{
  "d_model": 160,
  "experts_per_token": 2,
  "d_expert": 192,
  "d_shared_expert": 192,
  "moe_layers": [1, 2, 3, 4, 5, 6, 7, 8],
  "router_score": "softmax",
  "normalize_top_k": false,
  "balance_bias": false,
  "router_z_loss": 0.0001,
  "shared_expert_gate": true,
  "init_std_router": 0.025,
  "norm": "rmsnorm",
  "lr": 0.00349,
  "grad_clip": 2.0,
  "seq_len": 2048
}
Below are experts of layer 5 (counted from 0) of a mixture-of-experts language model. Rows are named down (a neuron's output weights, with its number) and show model dimensions 0-159. Each number is 128 + 32 x the weight over its row's rms, rounded and kept within 0 to 255. Numbers have three digits each.
Before each expert's rows: "comes before" lists some tokens at least twice as common just after its tokens as in all text. This comes from a sample of Wikipedia text that the model never trained on. Tokens count by the router's weight.

# expert 63
comes before: " ", "%", " |", ".", " (", "0"
down1:150150101165142145162081116120139150129169121104158122117147105124116115153105142090059075056149121155121171159203073133124135086134149146109094162142125124157108109148074118147114149154103144156137116120182158117081132115099091124138127150118101100121176138115098099195148107150118099069147148184078120086109172156117112152155068114143234112123097183093134160152100118104143045178178101115142099084093194157153132093097171130085109143143184154104114117131199079145091104077135127

# expert 21
comes before: " of", ":", ",", " and", "\n", " in"
down7:113122140105117147142060146122092169140146126078167120113074124108152186117094111086095153149132073134159142114109151137086184122149087117107098138090155132087131139103066077112064078140075124125093102061145181175122139163101140165119062167158108156127115100172135143138176155072080112114076150175109155155145152215078132130206123155112168114159128118144102114118169158101130059127128136128133149126098151157126107185108138147096106120106117184190063157186130162123157136124161104

# expert 1
comes before: " that", " a", " the", " to", " in", " it"
down2:149123137169142145124135201078078175151157158124161055128182170148102121176162152115115109138145161185063075064070143154141177123151114134188084157100150112106128097132128145095178141150111142112190128094120141082160120076155161122169172143191099172097083081076200073116146114153122070127127109143099121141144128112179106095159107162087154072133119108102128112132100074113111145115071144179081119136125136117101159122104134077169131133165107145116113160108093138112178151161155144

# expert 12
comes before: " the", " a", " his", " their", " her", " its"
down0:165092151111090119163149163158175126094137165201089151129147088104149061093085122075100141143142147124104143107152139151142161140208120046121073103174136139143085101121138091116132100124096151133160120128170134147152121133132089175121052058153123097124083182142126123075099093138156116099177148174096116173120117125141186127121117068100108074152104157143175118108235137143085119136124083158129125106082093112150136148221131126106131139169127144142123152107147134083176095108100129

# expert 47
comes before: " of", ",", " was", " for", ".", " in"
down8:182100213134133082136141128155098148110101139122132167119119057165180187103160160129135087128121137080140116092134151157109131100154147134162125081150125169059138121148151097097125078064105117150145081138119080117104131128124087115121068125099165176151138078159103150173064058155132157081129105160089137114102140123140104151122083158118142169162043160140128098067142165150131090194168104157094117154143140070146103161127134185112134145192171144139126103108145139152130095041113135

# expert 57
comes before: " |", "20", "11", "23", "10", "12"
down1:182122122142131088143166086129124165143110142131188181136154123131154135100118148098145132154154134152174091140157192108134137107119177091108114058128091128197096095151101101125145137124146093170079114095081140154226134160154155116134130121139144142198166155107110144143161112107193136181107166194139126180126119077203125147124079119086176151140087125108152154144172135134209096088086105075182135171142182156125126124131137082160170160160170193132102141139153123087121114145163127

# expert 8
comes before: " |", ".", "–", ";", ",", "°"
down1:129126141137151188110093161142117116097083180092149172133123147128062171138137144111100132119093141156199118115137149113163222148112101135120133090142099153182145113118150169158086111115137117079086115129116117155112127095181133132132102124133085079162135149094179113097165227073145148138113147115111150131120134126121123156160181149165120124158137117118142064123096138173185149136098077095091091121128111195180182177104139199157140105104077175128135167083198120133139058177127161

# expert 6
comes before: "20", "0", "1", "2", "19", "3"
down3:135096088128162117134151127104165146194172147140130170097135151102158188153122082120160103095141130103114142133133164066156212130101106173105127159132116166098136100124164106125093110122038149093160098155153158141172183151163176152130130107139165089136104100142175127073143121109083093178132122121146115158173145148167155183095165108163165143140147168191144069176194154155085151175159137091166181142107124125166169152168083112126162140106173114162128125127158114144200104106131058